config.yaml
num_hidden_layers: 14
hidden_size: 192
n_experts: 32
experts_per_token: 4
d_expert: 64
d_shared_expert: 0
hidden_act: "geglu"
moe_layers: [1, 3, 5, 7, 9, 11, 13]
router_score: "sigmoid"
normalize_top_k: false
routed_scale: 1.0
balance_loss: 0.000591
balance_bias: true
router_noise: 0.3
init_std_router: 0.0116
lr_router: 0.000677
num_attention_heads: 6
num_key_value_heads: 6
head_dim: 32
vocab_size: 32768
norm: "rmsnorm"
norm_place: "peri"
norm_eps: 1e-05
positions: "rope"
rope_theta: 10000.0
rope_fraction: 0.25
qk_norm: false
attn_scale: 0.177
tie_word_embeddings: true
parallel_block: false
extras: ["capped logits"]
init: "uniform"
init_std_qkv: 0.0346
init_std_o: 0.00654
init_std_up: 0.0346
init_std_down: 0.00566
optimizer: "muon_variant"
learning_rate: 0.00349
weight_decay: 0.06
lr_head: 0.0193
warmup_steps: 200
schedule: "wsd"
decay_fraction: 0.316
decay_shape: "sqrt"
final_lr_fraction: 0.02
batch_tokens: [65536, 131072]
max_seq_len: 512
doc_mask: true
train_tokens: 595600000
max_steps: 6145
dataset: "wikipedia_en"
Below are experts of layer 11 (counted from 0) of a mixture-of-experts language model. Rows are named router (the router's row for the expert), gate (a neuron's input weights, with its number), up (a neuron's input weights, with its number) and show model dimensions 0-191. Each number is 500 + 40 x the weight over its row's rms, rounded and kept within 0 to 999. Numbers have three digits each.
Before each expert's rows: "comes after" lists some tokens at least twice as common just before its tokens as in all text. This comes from a sample of Wikipedia text that the model never trained on. Tokens count by the router's weight.

# expert 12
comes after: " ", " |", "1", "2", "9", " ("
router:522530541503534500470519433515436532465526527485490530525492513459495472393511514531539505525495451516461490435536553485517506510530534425488432517497569466549489517490455490520600495500527568484509445461424566527558487483580514497433529480469483549398576442527472465460519504514477554541540471480538427513498441488454444513497558500547543424435538460491495451495464471500439519468532523524532514514588533489494501510461517507529498485527501515490468509441497475490599499518478541519497463323514517523506426494510502498435503476457506490528508484466470500460550500532547465600
gate1:509496523452539489452478477429522482520539530480510527581558464490469463504594478519442489570533479494451426463553513425533526535510528506429545491467494425438536460530516459593496507467499533529466523452469477490473525492477527525476482517448508449463540472492438505471593466454500520477495415516483483596547495555436471500571549467452558515442517563511517490501448490517508579508508534482504468542538500472513502522540514455460526503510498589443461482579452501446461519497493511579485502615418480492449468558493528502469566483455542552553492501501513561490453466547528474450
up1:510413488493462492502508559432513501511481457459536497494438587533490554490539483515482466525604451573497505466407517525496520449484475471504488558526527519502508564486486474442491470462549494466572501496525552502515466504537515492445514520481533528492437508464454497521521513563509540529496532503503498506577509429527460499522426557495422524485500526458556474470546406490473465516460501486474525467517535489557453525508481516580530489487480409463526575530540470571521455537531521446486527514557446482463516503540506451535375496537473464411494487592485551446451561602485491472

# expert 14
comes after: "\n", " |", "==", ".", ")", " ="
router:515533505490524506489553411533529516505491501509491499507438445491510407456549449479511493503504505472522518534549539474522477577446497515432470520507470471490552530476514428523467503506513540489518440490566413444507541461512504488491464500491483555486515495473491478474509538519497486586497510461483520518555514517453556410459472478501497493452464414494446514563490479421498440505483504485483426496547561466485509530517495462520540463594535584492467404533507483607471411538513469512524576414472451485540526465458451520395473473518454542471506503447456535491540562492578585539
gate2:462555581529481504453472517505613506368488514501537474552476500552502471464414539495494479517439504430475470484500561421498479527475456492471533552508520494496478517590500462492486489503520518478570508498406506534494487467495536502533466535570503503504560520514444457486510587510502491499467402486425469525527461456592477489486479469496483457473466461503427478508438427522486515452521436482530470512538537476449525451434543513588489465526425531468536511523540444436467473482465475540499528514520524493503502418442460562515532518495476534494510543481580544506535519502525596533
up2:511465451435512521511488539536494514512486511479484485496478521517474507538570502546559470507422544515497530428458444513518517441533512562487516545464562502517504502476508538506579478480372519459409542519510551468494450512577444491503542486589548474482485503516477564495529452471523545428544485483501496450507493488457448541577505536471541537473474561496502513531482449473493491559537482488511456429446488500551462493497468419414467583474491477558512510465459497460503508453523486499481423514496584502444486487494462440510594519476546458640440489470489563512436512518549498527

# expert 16
comes after: " ", "1", " |", "9", "0", "8"
router:530483541505453540522497482485535524501476501575543535500517562565506500405518502497441544472492407496536540544471510498499502509553478501481474478548495470498523554519533534498459464514535499510536516480415551515495462397503467530418464511553497508413528426542465497495503473540454535470499498536463394511516495469494417550472573456514534426532479447481524534523451483526520461501515461513475493469619538540511492460523486518435516460462484525483506505444457502494460427489377496474489584393463533511538521442487477498482463586496522527436583475540489549490524510483547482542
gate2:542507503530502514515465485540466501453582459537468476479410490447557459552512499475564504511480530490494493499456572484458508516498395531437433502465565501478494519529490471449589507529485547526476554434448492480537514427532585484511460536484510543443450478498477501513525536536469492493541510541477479500538476495524506508493593523516529516516501498583510446449461506521550503457440533526542545513547502498505568508440523533460509445513535597412554562460536527519507459482461554492400523487568517493493451500524517449550531542477449494510488446619513606474504507439500478550
up2:504468519463524511574534537508470521536462541497534526470492456465506452487505556549481478437580536492525466585416507474524505483470534493574412439526499504547443576429490537497454514502508492486466471497487494497501467454441478563482561544497537495412530441514537422518522513562477498500491486503526513513507496518457504522555494452499493536554459454497500435555526586477556504492474522466446522492447456519539484511521552517519522442466522491452521436409498469491475531502415520475512540382517480507558453442509459529387501507524535529527562458468564455522436542477571557444

# expert 28
comes after: " ", "1", "2", "0", "3", "9"
router:449521541528497550523528507490466508496498559510481496455472499511490544400511554422482478514507424485430517475513532435498519540511468586496447541477512494574419549535501510584457462483529572497460442450483536454484500499504492454466517488494451521381492503503459432483525488506462628519537490517494482514408490515531594488481534551480507433451527453457469463479457540458442562519508468517456481500507500557498468588494550518504552446502530521467508532496532503521548469493441588515555489376556502473517485485474511523470536509549425533446499452478472512551475500523512491479
gate1:492403467544507460577494501473553535500518591532570491454483526483486557486514596439464562489481445536505521450514560537536443481449482428495544537494551489469463548485434485492546485479518545538492462545453558428438473551433412518530522503576524542554512475450480483562554477513472594442480499501546475475512519564506519517520492551448473542484475491485516542521471492522437569517492417502480485416515467501514491546490493506560542464514462522479432514573571525526486488558440522513556541497559521487557459545522522504521551525468555479472537486524452461568500526451496504501
up1:493513451450497517485535528536510529589489500465466518525464481409526481462469418516544460514449469473501501534492540495509436512500499577585525537560558481509518506487534517483509487501521417481504518369492570501513482560562491458485477520457482518486485524543534451536440469518526511488381503487502496502457487498550506495495526497507478495530524514559473511380565532496482463467508624499475493426553471550543461503531504487508550545485483569467462535486548476553560444512558515493490525462437506548488466526521474531498506489480406557539436453500542435517503474527424541403